{
  "n_layer": 8,
  "d_model": 128,
  "n_experts": 64,
  "experts_per_token": 1,
  "d_expert": 80,
  "d_shared_expert": 64,
  "activation": "swiglu",
  "moe_layers": [1, 2, 3, 4, 5, 6, 7],
  "router_score": "sigmoid",
  "normalize_top_k": false,
  "routed_scale": 2.0,
  "balance_loss": 0.0107,
  "balance_bias": false,
  "init_std_router": 0.028,
  "lr_router": 0.00141,
  "vocab_size": 7589,
  "norm": "rmsnorm",
  "norm_eps": 1e-05,
  "tie_embeddings": false,
  "optimizer": "soap_variant",
  "lr": 0.00546,
  "beta1": 0.95,
  "beta2": 0.95,
  "grad_clip": 1.0,
  "batch_tokens": 65536,
  "seq_len": 256,
  "train_tokens": 544600000,
  "steps": 8310,
  "dataset": "wikipedia_en"
}
Below are experts of layer 4 (counted from 0) of a mixture-of-experts language model. Rows are named router (the router's row for the expert), gate (a neuron's input weights, with its number), up (a neuron's input weights, with its number) and show model dimensions 0-127. Each number is 128 + 32 x the weight over its row's rms, rounded and kept within 0 to 255.
Before each expert's rows: a language model's description of what the expert responds to; "comes after" lists some tokens at least twice as common just before its tokens as in all text. This comes from a sample of Wikipedia text that the model never trained on. Tokens count by the router's weight.

# expert 4
It responds to: Line breaks ending an infobox field, list item or table row, just before the next dash-led entry such as "- Born:" or "- Spouse:".
comes after: " |", ")", " |  |", " |  |  |", ";", "==See also=="
router [124 135 125 113 161 162  46 171 136 142 123 138 126 130 153 162 142 144 134 136  87 141 132  80 134 136  87 127 164 124 131  77 100 157  90 144 134  95 216 183 188 155 110 133  87 131 125 141 103  88 142 111 170 115 210 166 132 141 150 118 212 156 115 154 111  59 132  68 185  91 146 115 122  97 111  77 144 166 147 108 103 126 105 142 157 134 111 113 165  43 174 182 125 102  63 137 181 150 135 114 157 185 187 168 119 100 115 116 133 119 105 121  90 123 104 143 125  80 130 117 125 138 141 146 119 161 103 115]
gate0 [167  95 142 106 146 136  93 162 139  98 144 148 135  64 180 129  80 126 157 114 108 135 117 140  90  54 181 172 109 107 138 113 142 109 152 124 124  98 115 115 141 163  81  72  61 145 119 111 121 106  84 171 157 108 137  81 179 121 124  83 147 169 107 151 132 166 130 149 133  96 139  58 143  97  91 142 123  91  66 100 112 137 181  84 126 111 123 114 121 220  76 137 140 162 144 102 126 104 132 127 122 138 100 116 155 180 123 174 131 101 160  92 182 172 142 102 189 119 143  84 170 163 206 103 145 108  91 130]
up0 [ 92 105 142 138 157 221 180  96 145 126 162 162 132 150 148 151 100 118 186 176 106 104 117 115 124 137 122 143  63 101 118  64 119 156 115 134 115 105  91  99 130  87 135 169  88 109 134 107 157  62 110 199 152  97  93 172 104 225 188 149 131 154  76 108 134 138 138 137 111 104 106 136 143 147 144 115 111 125 156 122 157 112 129 177 152 123 164 135  91 153 203 164  91 154 180 141 141 138  74 128 142 159 110 161 121 120 132 180  78  92 173  97 114 126 150 164 165 146 124 101 130 121 180  99 107 141  98 187]
gate1 [101 120 111 153 137 110  85 110 193  83 133  94 120 111 168 152 107 134 156 126 138 154 141 177 116 120 237 113 137 128 152  84 103 115 132 166 109 172 134 202 117 182 124 125 241 119 171 149 140 102 119 152 106 139 118 164 109  50 107 156 123 135  72 128 131 108 126 115  95 112 140 204 156 140 113 129 172 107  96 110  81 123 158 124 148 146 115  84 148 161 119 126 142 168 174  91 133 118 135 131 144 141  87 130 119 122 113 100 108 160 102 194 125 122  91 107  61 104 183 159 184 109  93 174 122 134 113  92]
up1 [134 112 158  55 207  92 137 137  92  76 108 129  86  92 144 121 112 187 107 164 143 138 137 164 167 136 153 183 120 136 113 122 128 188 199 113 154 147 107  77 141 134 117 152 163 153 137  80  98 145 103 174 131 154 179 160 124 125 131 120 166 106 135 134 153 114 114 138 122 135 130 158 146 127 144 102 141  98  96 156 111  95  91 185  57 150 131 102 118 157 163 105 114  83 133  92 161 140 138 129 131 126 109 184 117  43  60 128 149 122 104 139 135 111 185  95 118 144  98  82 121  76 109  43 122 166  54 118]
gate2 [ 90 103 175 138 117 131 115 121 147 180 110 166 186 122 113  78 117 109  86 111 122 101 158 147 105 104 111 128 158 167 179 121 132  69 172 167 116 139 136 138  96 154 124 128 148 123 199  76 115 150 163 128 124 121  98 199 139 150 131  94 101 128 113  62 122 115 164 104  88 156 119 112  95 128  85 129 148  83  89 164 130 122  52 112 133 156  98 135  97 163  99 126 136 176  86 140 152 149 132 126 143 172 212 130 123 125 135  80  42 119  87 164 191 154  92 126 127 157 100  84 196  72 131  73 130 117 150 139]
up2 [132 194 125 124 155 110 171 167 132 160 109 119 172 117 166  96  71 147 101  91 148 146  93 137 126 129 157 118 102 105 143 110 105 143 123 136 129 131 146 125 146 157 143  48 137 121 160 129 135 149 226 160 131 188  88 103  93 159 181 189  80 111  66  93 107 157 125 150  87 137 149  79  77 140  94 135 134 140 146 158 151  49 110 128 138 160 142 199 184 148 105 112 117 115  77  62 109 164 141 134 139 107 171 166 134 138 165  82 166 106 138  99 123 141 135 159  73 157 104  55 120 116 130 126 128 160 154 148]
gate3 [139  87 172  81 143  56 119 107  85  87 137 144 206 178 154 120 135  74 122 172 133 135  72 158 101 160  86 148 105 140  91 156 154 121 167  94  80 119 146 105 140 163 157  97 110 125 118 132 181 141  99 141 146 132 177 140 143  51 149 200  67 110 109  84 183 104  48 139 120 147  90 108 109 145 139  89 127 104 136 104 135 103 111 111 146 129 137 112 108 156 154 166 104 170 153 127 127 111  96  72 130 110  98 141  90 180 144  85 138 118 134 165  77 127  75 116 118  91 167 193  96 141 153  96 144  93 144 125]
up3 [131  94 147 138 131 105 158 135 129 136 153 129 184 141  86 114  50  57 167 115 128 111 149  71  98  98 145 107 127  64  92 130 187 109 158 116  78 123 158 160  93 103 189 167 148 107 122 144 114 141 155 107  88  72  98 113 156 181 158 124  91 109  76 126 139 121 156 147  83 138 119  80 122 128 113 191 130 120 170 188 148 151 106 168 142 162 105 118 114 197 157  81 153 128  91 133 147 140  76 132 166  58 133  84  93 139 113 124 180 148 145 148 108 163 141 175 161 163  68 126 153  85 124 103 140  80 105 132]
gate4 [100  69  81  85 106 130 167 116 120 157 166 131  96  87  83 138 124 108 188 147 190 132 107 106 112 148  83  98 104 127 112 154  98  85 169 161  87 120  89 146 125  64 105 128 154  99 105 167  76 139 150 152  82 113 145 117 153 118 153  90 190 155  92 133 151 107 125 156 167 111 164 134 115 171 137 113 129 135 131 149  96 190  80 122 154  90 117 135 172 173 198 129 150 104 104 165 109 157 130 179  95 136 178 124 111 107  96 167 157 194  89 125 170 164  83 198  75 168 136 128 135 127 110 112 126  68 117  90]
up4 [142  96 143 120  69 169 109 113 162 163  47 143 125  46 122 126 179 161 139 161  82 139  82 148  71 174 137  48 111 130 180 157  98 119  93 162 157 165 156 140 153 111  93 141 152 147 154 114  94 152 111 139 180  95 136 113 184 110 128 154 122 156  91 142 163 112 153 113 172 153 150 154 114 149 121 151 128 132 106 136  98 180  74  78 137 118  93  96 123 191 112  76 136  98 148 167  83 176 117 159 100 149 104 138 127 143 146 179 134 181 152 114 156  99 186 104  95 125 154 121 147  91 140  78 140  91 143  82]
gate5 [149 103 139  83 150 145  77  92 111  77 121 150 173  43 119 107 104 111  57 132 100 120 101  83 139 157  81  92 181 142 154 161  93 109 119 177 159  95 147 110 148 109 144  95 182 141 130 107 120  98 120 126 147 130  83 125 114  77  87 162 188  70  49 116 108 176 108 112 169 140 156 134 143 161 133 155 123 162 147 128 110 149 142 138 125 114 115 175 108 186 151 167 138 168 155 162 105 111  99 112 148 178 130 153 154 154 107 130 134  82 115 108  57 206 160  73 193 161 143  96  99 141 115 131 107 115 127 116]
up5 [177 115 129  91 104 110 137 168  92 149  78 107 131 182 106 182  92 120 155 175  94 140 135 135 129  63 163 128 177 109 170 124 160 132 120 105  80 102  56  89 131  75 104 133  88 100 123 106 154  81 144  86 165 136 117 108 113 129 134 135 107 127 141 171 190 177 151 169  74 119 119 116  93 198 107 149 103 111 109 141 137 154 178 196 128 182  84  86 125  85 145 169  92  91  77 103 151 110 179 133 134  94 197 121 129 149 141  91 151  90 151 170 162 135 160 139  77 112 125 144 121 143 151  92 130 184 130 130]
gate6 [115 151 163 160 136 102 141  89 135 135 153 122  67 132  61 113 157 164 119 139 102  81 114 123 179  93 161 155  97 165 148 183 198 113  70  87 140 115  75 121  80 125 118  96 110  84 113 144 125 150 176  57 157 152  87 117 109 118 203 124  74  88 176  82 128  97  67 112  99 118 128 138 119 120 157  84 143 130 104 147 116 141 128  50 137 100 171  79 116 125 125 117 173  84 125  90 158  97 106 156 123  85 131  91 119 133  94 116 124 201  94 137 126 120 126 142  97 170 151 120 132 120 135  98 171  84  79  92]
up6 [ 70  52 158 167 158 125 136 121  89 129  81 187 142 153 134 121  90 111 133 118 129 128 121  95 134  85  96 169 141 113  82 118 142  83 102 140 197 154 143 177 129  70 124 135 137 157 127  89 144 147 119 114 101 109 132 157 136 133  39 132 165 119  98 137 141  68 119  68 109 140 149 153  93 114 122  88 152 152 178 138 113 151  92 129 217 143 126 135 120 126 138 124 104 115  98 153 101  92 140 162 131 132 137 190 110  85  80 131 116  77  52  16 104 144 143  99 108 126 106 107 112 145 119 157 111  85 146  89]
gate7 [151 141 142 127 163  80 134 137 161 123 120 152 132 138  64 159 163 128  94 110  61 193 125  51  91 138 159 141 126 130 107  59  82  68 159 149 136 132 134 144 175 135 147 119  92 152  63 144 139  83 161  88 128 123 100 103 132 122 107 180 150 107  91 160 177 131  90 155 157  83 133 121 122  73  96 147 103  92 148 126 152 104 182 137 192 123 149 181  57  80 148 138 131 107 108 158  97 138 121 150 124 169 139 184 127 111 113 168 123  94 159 120 188  95 135 112 176 135 158 127 126 116  77 142 144 111 176  58]
up7 [115 137 151 104 167 170 121 136 133  97 105 108  95 144  95 165 200 146 133 112 106 147  98  90  68 120 135  89 109 134  97 147 174 187 119  96 119 138 169  86 168 109 130 116 167 149  65 125  94  82 157  84 153 166 124 185 126 113 132 144 110 147 182 172 127 115  86 204 148  62 150 132 137 115 148 142 139 118 101 133 176 168 139  74 124  88 112 106 118 110 138 105 146  97 122 179 139 179  92  78 122 106 132 135 159 115  58 176 155 153  90 104 175 129 216 137 153 194 145 144 117 103 102 171 147  87 142 140]

# expert 5
It responds to: Hyphen bullets at the start of lines in infoboxes, See also lists and credit lists, often fused with a capital: - C, - P, - D.
comes after: "\n", "\n\n", "VID", " UTC", " well", "Scientific classification"
router [ 98 125 135 103 182 174  92  78 105  97 146 105 118 138 147 123  96 108  74  89  98 144 141 139 106 164  97 147 112 133 118 100 140 134 111 158 157 125 174 206 179 161 118  70 133 202 117 126 141  75 173 105 172 141 114 168 131 124 152 134 204 113 111 155 132 127 125  73 166 153 146 132 124 112 157 143 158  55 176 115  96 116  92 158 123 132  94 110 179 103 134 172 105  79 119 199 153  97 138 144 125  91 144 125 187 103 105  92  94 165 160 108  96  95 161 137 130  71 100 124  86 139  59 174 143 168 104 110]
gate1 [ 55 142 169 137 170 133 103 119 188 146 112 141  55  97 133  99 152 124  93 101 131 108 194  89 129 146 100 100 164 139 119 120 173 153  92 111 184 123 116  99  98 108 136  74 112 140  89  38  98 164  87 132 185  47 103 149 120  57 117 185 130 151 118 144 116 136  89 109 173 101 169 110  93 157 113 115 160 122 109 141 120  92  71 144  98  76 151 142 143 140 145 150  59 117 154 131 122 124 113 134 177 156 168 206 141 128 124 151 124 129 138 132 149 104 155 124 123 123  92 144 160 120 124 148 147 206 103 130]
up1 [117 101  95 178 103 124 121 122 114 133 130 154 151 144 117 105 150 133  99 168 184 158 165 104 157 155 134 143 126  90 116 151  69 131 138 157 147 116 110 188 149 123 111 154 244  86 155 152 112 128 136  78  70 170 153 137 112 118 166 165 166  90 109 154 119 126 121  95 111  77 118 145  99 196 149 120 134  40 118 115 116 196 183 118 102 136  88 157 146 108 157 132 155 155 104 157 157 163 118  76 103 128 119 141 146  87 131  57 116  90 141 145 116 153 126  80  87 131 126  95 183 189 123 112  90  87  96  83]
gate2 [140 160 155 112 152 119 138 194  98 123  84 117 154 144 162 109 140 118 139 121 168 185 146 155 124 100 159 125 153 161 127  89 156 137 138 149 148  87 120 122 139 194 125 121 159 140 102 114 136  87 196 205 116 108 140 116 139 152  90 117  88 144  97 155 163  76 161 132 103 108 132 106 137 131 163 124 156 121 103  77 132 179 150 128  67  84 148 163 127 150 147 111  96 118 104 114 169  64 121 122 156  75 175  94 181  70  73 136  80 146 167  82  59 155 190  85 121 218 104 159 132 133 106 149  92 152 122 107]
up2 [111 163 134 116 109 136 143 118 201  95  91 113  66 167 149 159 160 126  76  92 175 102  93  80 168 109 144 152 100 157 150 100 149 121 166 128 178 142 123  75 164 129 114  47 155 168  90 121 113 201 112 126 114 153 116 148 124  77 164 119  90 131 114 124 134 139 149 162 157 168 142 131 109  70 124 123 172 182 123 158 140  84  74 144 117 167 155 118 122 151 171 112 149 148 152  54 188 132 140 108 186 191 128 117 168 122 167 167 167 100 165 136 171 128 131 153 170  98 103 124  98  80 150 156  88 106 149 115]
gate3 [ 80 166 169 122 153 138 163 114  96 192 128 150 117 139 152 165  94 117 154 123  58 154 164 177 142 128 110 115 188 143 146 127 187 138 142 120  80  86 126 105 184 132 104  52 130 155 162 144 115 155 144 116 120 140 110 156 155  98 192  79 188 158  71 100 117 164 162 172 161 192 166 151 161 138 158 163  81 146 129 133 124 123 100 128  86 121 100 125  92 163 133 130 164  72  94 138 104 107 165 138 114 151 145 135 118  74 131  90 149 153  79 111 125  65 132 167 123 132  98 155  71 124 183 170 159  98 162 102]
up3 [145 121 128 148 118 116 105 107 205 135 121 184 151 145  93 118 159 120 156 138 118 117 113  80  82 134 122  80 111 152  78 187 125 136 145  79 127 114 103 125  71 116 159 152  74 110 124 124  95  87 139 108  94 147 138 147  85 157 151 126 174 107 137 150 109 109 143 123 135 135 153  75  89 156 103 116 158  97 121 152  84 111 122 120 177 159 140 137 179 182  58 189 119 107 140 168 130  73 153 105 156 103 157 133 152 188 124 155 110 172 203 136  91 205 163 106  60 101 145 130 197 154 107 102 142  89 124 187]
gate4 [106 128 152  92 124 131  74 171 100 114  99 124 128  70 121 125 136  88  75 199 136 175 104  98  95  72 124 123 139  81 113 162 101 134 141 130 166  79 153 173  70 109 155 146 133 158 151 204 131 126 147 137 130 156 135 107 122 139 128 160 150 100  77 161 128 165 164  96 140 185 150 109  48 177 141  78 178 115 162  72 144 144  90 161 128 120 105 140 170 112 140 176 116 136  81 123 120 158 153 155 128 115 133  42 130 120  49 130 152 128 102 127  99 110 134 145  91 182 108 146 109 146  77 139 160  99  83 169]
up4 [172  91 158  95 126 163 124 141 107 118 131  99 117 105 129 116 169 114 115 120 112 110 112 134 180  94 168  80 151  62 151 121  89 155 123  98 111  85 117 174  90 143 161 119 111 151  78 207 110 190 119 116 157 163 119 143 156  73  84  97  58 100  73 178 126 113 146 117 156 124 101 152 106 112 160 124 108 146  66 132 176 129 156 140 138 118  71 101 131 199 201 104 181  92 193 144 136 163 145  94 109 109 117 113 144 157 166 100 142  92 109 130  99 135 153 138  66 127 143  86 171 110 145 141 111  84 106  69]
gate5 [107 118 127 158 125 140 130 135 127  96 183 106 161 112 131 150 122 127 166 137 172 127 139 200 175 140 112 185 164  81  75 159 112  99 144 108 147 112 108 174  95 157 108 114 156 146 127 121  91  68  63 120 112 123  98 112 174  92  89  81 128 160 121 172 146 130 137 100 142 138  14 136 110 117 147 166  96  60 114 115 151 118 125 149 137 127  88  65  75 151  89 183 169  80 129 113 115 196 141 174 132  95 131 147 148 106 104 124 134 105 173  95 121 109 158 163  89  91 122 119  93 167 141 132 189 154 114  73]
up5 [168 111  69 128 120 125 139 159 155  94 120 126  85 100 111 115 140  94 141  91 152 180 128 153 134 109 128 128 166 107  43  99 112 207  88 104 146 142 109 109 108  95  63 156 145  94 154 138 162 103  87 170 145 234 108  64 112 119  85 154 132  87 120 158 173 125 101 124 173 177 114  94 161  75 121 124  97 134 141 161 144 118 141 180 150 168 157 129 148 114 150 151 176 109  93  87 145 140 128 131 167 145 177 105 125 103 154 120 150 169 203 115  95 117 119 117 123 171 185 104  97 129 151 165 157 140 145  72]
gate6 [ 99 181  98 143  61 130 143 121 131 110 175  55 130 185 166 133 109 207 155 136 157 147 121 160 105 189  80 120 174 110 131 134 160 102 111 114 110 174  33 150 124  82 176  89 119  85 128 154 144  77 150 109 122 124 121  64 130 161 126 139 160 142 139  93  96 116 160 120 109 124  86  94 125  94 130  95 119 132 169  78 110 105 151 131 191  97 135 100 142  94  86 128  98 149 103 166 120 188  89 132 159  88 108 138 173 147  62 119 123 152 130 149  60 128 125 128 120  93  98 107 109 121 114 120 155 124  92 191]
up6 [136 121 120  95 109 111 148 122 120 111 120 129 109 124 170 105 151 158  99 153 127 131  98 165 190  82 128  79 189  96 122 157 136 117 116 139 121 149 111 128 116 137 156 155  32 116 136 144 133 112 132 150  68 119 153 164  92  86 121 156 175 135 129 179 178 163 170 133  69 134 116 153 121  87 152  93 128 155 141  54  99 130 104 130 191 147 147 215 188 140 134 153 171  97  95 117 119  83 143 114  86 150 102 135 127  68  79 107 126 131 113 128  80 158 103 119 112 153  76 159 143 144 113 128  43 142 216 143]
gate7 [105 100 117  84 174 134 144 107 147 122 172  66  97 152  98 153 110 141 158  74 155 143 115 109 112 174  95 127 112 102  95 159 163 155  98 118  92 157 126 166 135 129 146 121 190 167 115  79 137 110 181 224 121 122 110 186 132 116 120 149  98  77 127 135 185 146 124  89 141 123  87 190  40 152  99 136 122 106 133 112 145  54 117  15 126  86  98 142 186 144 128 154 120 147 115 156 169 143 138 148 114 113 137 105 143 123  79 145 104 120 121 136 107 104 166 145 112 151 122 127  75 157 173 174  95 141 123 147]
up7 [124 135 182  91 149 142 149  91 103 131  99  62 163 113 107 139  89 119 158 122 112 125 135 104  97 104 122 110 110 155 175 183 147 119  64 128 143 189 107  89 100 168 170 120 139  94 177 150 113 180  69  74  87 106 146 188 100 123 174 155 152 131  92 144 104 146 125  98  88 130 106 102  22 108  36 116 121  84 112 134 166 135 106 148 120 107 116 108 173 172 175 164 129 158  90 142 128 130 114 156 172 115 102 176 137 164 154 115 152  99 137 151 134 144  82 114  86 183  92 161 148 155 123 115 123 107  82 122]
gate8 [129  64 206 123 179 197 105 147 151  67 136 118 119 112  76 134 132 113 165  62 115 153 155  94 116 142 128 117 148 124 180 131 138  70  67 168 170 149 137 101 185  87 139 107 173 144 117 148 158 172 175 130  75 126 150 142 145 164 174  99 144 124 115 152 126 164 116  73 197 135 103 149 123  65 125 157 151 137 120 168 141 136 148 157 109 101 108  82 128 153 135 196 137 183  91 136 128 113  99 133 155 136 164  59 112 147 114 133 151 154 127 144 111  93  95 125 131 160 135 120  35 131 109 179 104 109 121 136]
up8 [127 127  94 144 150 139 133 124 161 149 159 115  62 120 164 132 155 121 138 179 139  69 136 165 144 122  67 132 131 106  87 101 143 145  91  90 113 145 196 158  68 123 157 109  97 101 118  99 136 133 141 148 132 168 133 110 137 107 105 123  77 140  89 114 112 134 177  77 132 140 135 141 172 150 143  45 124  92 170 215 146 115 165  83  83 156  78  99 136 168 119 108 129  95 119 121 135  97 148 119 115 172 159 132 152 127 135 119  93 151 141 115  95 144 220 169  84 139 194 174 162 107 121 121 143  77  63 198]

# expert 26
It responds to: Line breaks after a sentence-final period, before the next paragraph or heading, plus See also headings and period-attached endings like year., ions.
comes after: ".", "==", "===", " =", " ==", " ==="
router [114 117 123 181 141 123  99 136 115 138  51 132 110 137 181 131 132 163 106 129  93 148 136  81 130  96 143  89 161 111 111  60 151 147 115 142 156  78 153 133 199 163 125  97 134 149 172 129 145 131 136 160 152 120 134 184  66 150 142 132 203 183 118 148 110 123 125 103 127 107 142 103 103 170 109  59 101 165 153  92 135 145 119 143 176 118 119 116 137  72 136 160 136 106  72 172 154 169 134 137  80 175 211 201  99  90 111  84 157 128 103 115  63 109 168 138 142  91 111  83 122 150 107 136  66 142 114  94]
gate0 [124 106 123 130  67 121  79 154 161  64 160 136 100 169 116 151 162 141  59 157 106 132 122 137 168 102 113 121 187 169 114 116 214 179 208 157 111  94 100 110 145 144 129 112 138 174 127 137 183 125  77 145 133  98 129 158  88 171  85 160 132  88 135 110  87 131  72 117 115 188  80 108 151 165  87 119 110 142 122 105 154 131 154 151 164 102 113 188 187 125 150 130 126  64 172 133 109 142 134  87 164 137  94  90 114 108  82 152 154 113 136 105  84 154 139 141 195 156 149 114 135  91  71 137 110 111 101 131]
up0 [ 95 120 154 112  97 107 132 172 139 144 176 140  56 132 146 153  82 128 133 124 157 178 144 151  98 149 136 158 103 167 150 114 117 120 148 145 136 165 127 180 136 177 104 208 139 147 105  48 171 127  88 151 133 145 129 136 117 138  92  85 140 142 135 143 210 192 120 120 149 119 101 150 101 121 140 179 100 112 122 120  61 112 175 157  62 139 125 143 107 135 109 132 186  84 101  91 159  97 149 120  87  34 114 174 102 173 113 123 136 177  77 155 166 126  93  63 111 120 136 172  95  99 127 141 145 157 108 127]
gate1 [140 125 113 153 164 123  94 131 138 180 155  86 109 136 189 119 205  87 114  75 125 138 181 124 143  65 144 144 123 117 121  94 144 110 153 126 165  71 129  70 156 111 131 103 146  97  95  94 128  88  49 117  91 122 107 130 124 100  94 146 161 147 145  51 120 145  84 151 150 161 172 137 143 185 151 137 124 116  96 157 140  25 103 170 135 173 149 142 141 141 143 150  94 136  64 130 101 145 130 153 158 141 124  59 115 124 107 137 140 184  90 105  91 116 108 106 108  88 138 145  72 174 159 103 125 135 177  87]
up1 [123 128 112 115 102 131 168 143  54 204 135 132 109 110 140 137  83 107 117 143 195 134  83 158  87 103 141 105 106 184 121 158 188 123 188  88  94 113 137 132 143 139 140 117 123  68 140 103 127 148 113  95 112 126 176 120 119  74 189 109 100 164 136 134 136 143  70 149 137 123 161 138  66  58 127 105 131  50 110  72 116 161 171 113 112 102 120 146 147 154 163  78 162 120  94 126 116 134 118 175 155  73 108 164  86  87 142 135 146 121 159 148 134 171  56  96 170 170 161  76 157 116 132 157 128 140 126 179]
gate2 [120 133 161 187 207 131  70 190 144 143 110 165 134 121 139 103  82 150 110 139 116 117 114 158 169 178 138 111 160 122 134 138 141 131 121 160 101 114  79 126 170 174 123 101 170 140 154 140 169 165 183 150 122 123 108 170 100 171  73 176 135 116 162 110 129  92 155 160  87 137  86 147  66 149 143  94 147 142 167 187 115 139 147 140 131 107  57 117 121 125 122  54 136 100 133 148 141 135 141 133 153 190 148 131  89 149 114  98 185 172  88 105 167 144 177  98 123 142 104  62  35 157 106 102 110 117 129  94]
up2 [170 120 114 163 116 156 105  53 103 128 119 151 125 123 209 118 118 106 118  70 117 132  77 111 130 109 147 145 170 100  90 138 117 130 178 108 161 142 101 221 141 126  80 159 167 124  98 101  82 168 144 177  93 131 127 151 162 154 125 151 171  77 186 122 123 104 159 146 117 121 108 121 112 113 174 130 129  78 156 111 115 157 104 143 178 124 138  99  80 130 125  90 140 131 100 133  99  73 111 150 160 184 164 109 136 143  77 107 107  87 100 203 151 189 150 136 113 147 217 136 135 188 167 146  91 107 145 129]
gate3 [107 152  90 120  65 188 142 102 150  74 125 149 152 180 119  45 124 137 119  89 167  73 125  95 129 138  95 102  67  87 106 131 102 156 135 173 169 121 132 129 137 148 167 153 185 149 147 140 122 141 147 149 110 136 102 130 115 132 107 143 184 115 162 142  99 136 157 170 187  74  94 169  73 176 159 130 107 117 180 108 114 134 129 119 152 147 148 105 145 106 205 124  66 122 188 135 152 110 138 156 122 124 164 106 140  96 149  78 127  67 161 111 112 105 162 104 114  99 121 130 169  84  89 141 147 166 221 136]
up3 [ 69 141 100 109 161 154 141 122 137  44 130 133 116 105 165 107 180 150  87 133 120  59 156 107 110 131 109 141 185  87 139  88 158 132  71 174  89 108 136 159 119  98 130  71 161 147  70  71 184 155 110 103  72 112 117 141 174 107 119 101 112 145 140 111 117 125 154 163  63  84  93  78 109 112 111 139 158  93 206 116  65 134 184  81 143 109 190 149  91  70  96 110 139 107 152 136 161 139 143 169 149 140 130 123 134 139 148 161 134 156 124 113  80 159 117 137 129 173 167 148 145 112  81 165 125 113 157 114]
gate4 [149 141 136 125  71 147 156 153 158 101 151 157  94 118 159  81 105 207 122 129 123 120 139 102 172 120 134 150 153 102 133 113  93 125 135 117 123 130 194 147 124 117  84  83 140 161 106 125 110 184 140 137  98 162 148  82  89 126 195 111 137  97 109 134 110 122 135 161 135  71 140  81 131 123 192 151 169 147  89 124 138 201 111  96 128 135 214 106  57 143 108 175  82 121  56 102 140  89 202 151 100  91 176 144  99  84 146  81  91 139 154 124 126 159 171 161 119 161 169  94 118 154 128 121 130  85 166 108]
up4 [126 159 104 123 141 109  96 185 160 126 109 131  87 130 160  59  56  94  67 197 163  80 229 179 140 126 124 152 135  92 115 142 161  68 143 136 123  92 163 106 135  82 138 161 152 104 173 166 138 117  96 163 120 131 112 132 184  90 184 137  93  89  82 153 180  87 104 120 121 132 140  90 114 155 130 170 112 149 128 136  93 127 121 131 147 175 131  79 174  72 151 126 142 133 117  97 112 123 122 180 119 104  92 117 143 163 161 110 188 120 148 172 136 134 189 138 118 127 162 160 145 114 163 133  83 126  79 144]
gate5 [138  69 135 125  85 173 142 148 148 132 136  96  95 189 125 110 109  84 181  95 159  91 146  91 131  91 139 160 143 187 166 108 137  96 136 143 128 105 123 113 123 183 106 187 175 133 158 144 166  81 128 111 185 123 140 152 103 127 106 127  96  97 147 168 118 114 142  96 105 105 172 165 104 100  17 141  40  98 114 103  96 129 159 132 142 161  83 129 138 144 124 117 159 119 102 123 134  99 170 139 121  83  99  98  98 181 121 130 176 142 125 126 114 163 109 162 221 186 164 134 105 164 131 151  86 148 162 104]
up5 [127  64 118 146 152  81 123 155 112 138 104 116 151 125 118 210 140 111 103 151 101 129  82 104 148 147 178 163 176 127 157 174  98 100 104 161 146  85 124 125 128 122 148 109 133 110 201 109 132 123 197 127 146 141 107 112  92 126 140 116  88 216  94 147 120 104  74  75 166 129 135 155 159 179 131 192 136 161 118  96 146  41 113 104 141 153 128 133 127 134 136  78 144  68 110 124 143  98 114 180 164 140 123 152  56 111  93 110 163  93 175 172 143 133 213  87 127 136 108  80 119 115 128 141 144 161 118 150]
gate6 [127  96 164 134  87 173 141 131 105 106 113 126 136 152  92 124 127 103 115 128 148  41  91 137  88 141 109 113 110 101  89 138 171 184 109 128 177 169 148 110 159 165 160 148 111 123  86  74 122 133 144 108  84 101 143  85 117  91 158 109 124 125 139 106 112  97 190  83 119 134  65 102 211 183  69 153 112 124 167 121 151 108 167 131  71 111  80 216 110 190 128  84 113 145 172 122 117 156 132  99 112 132 124  97 130  98 140 160 171  91 123 109 191 150 178 132 147  70 108  99 145 155 158 176 153 116 150 121]
up6 [183 139 149  87 160 125  34 160 164 114 136 130 112 141 128 135 115  94 139 139 114 182  92 115 117 107  95  72  99 138 150 128 125 128 138 124 117 145 108 172  92 160 155 165 183 130 109  56 177 132 169 137  74 153 124  80 121 159  89 221 127  92 159 139  78 107 143 152 128 106  85 133 144 133 165 148 125 172 126  94 138 104 162 132  96 135 134 193 118 164 122 137 190 101  98  67  75 161 105 156 145 142 145 133  95 106  49  66 132 133 142 142 108 186 127 162 155 128  95 108 149 132 148 105 129 168 128  67]
gate7 [104  97 150 124 103  86 118 109 116 136 153 178  77 199 225 158 208 114 103 122 139  73 133 120 147 144 154 118 128 118 134 148 156  99 182 101 109 110 113 107 120 110 127  99 171 163 164 164 154  90 123 128  98 107 187 162 156 113 102 161  93 145 142 123 128 126 132 129 120 140 109 135 101 125  22 151 110 124 136 121 110 127 146 114 106 113 111 143 133 117 182 157 119 178  79 121 104  67 101 125 100 132 169  95 155 116 166  90 108 127 130  95  91 155  82 175 109 127  94 117 142  95 254 136 119 155 157 154]
up7 [120 106 112 141 105  61 152  69  87 161 129  64 119 114 162 182 123  93 163 120 117 107 117 116 161  99 108 142  97  86 125 118  69 158 129 160 148 125 171 168 153 153 157 194 125 137  98  63  90 160  97 155 140 164 107 166 118 115 135 140 161  87 180 127 148  64  84 153 142 145 115 153 126 160 170  92 160 151 104 163  80  75 167 128 120  99 114 165  99 150 139 104 100 134 131 122  74  99 142 113 186  96  91 122 122 115 112 128 148  88 160 126 176 105 119 159 150 113  85 141 164 113  34 129 135  37 143 125]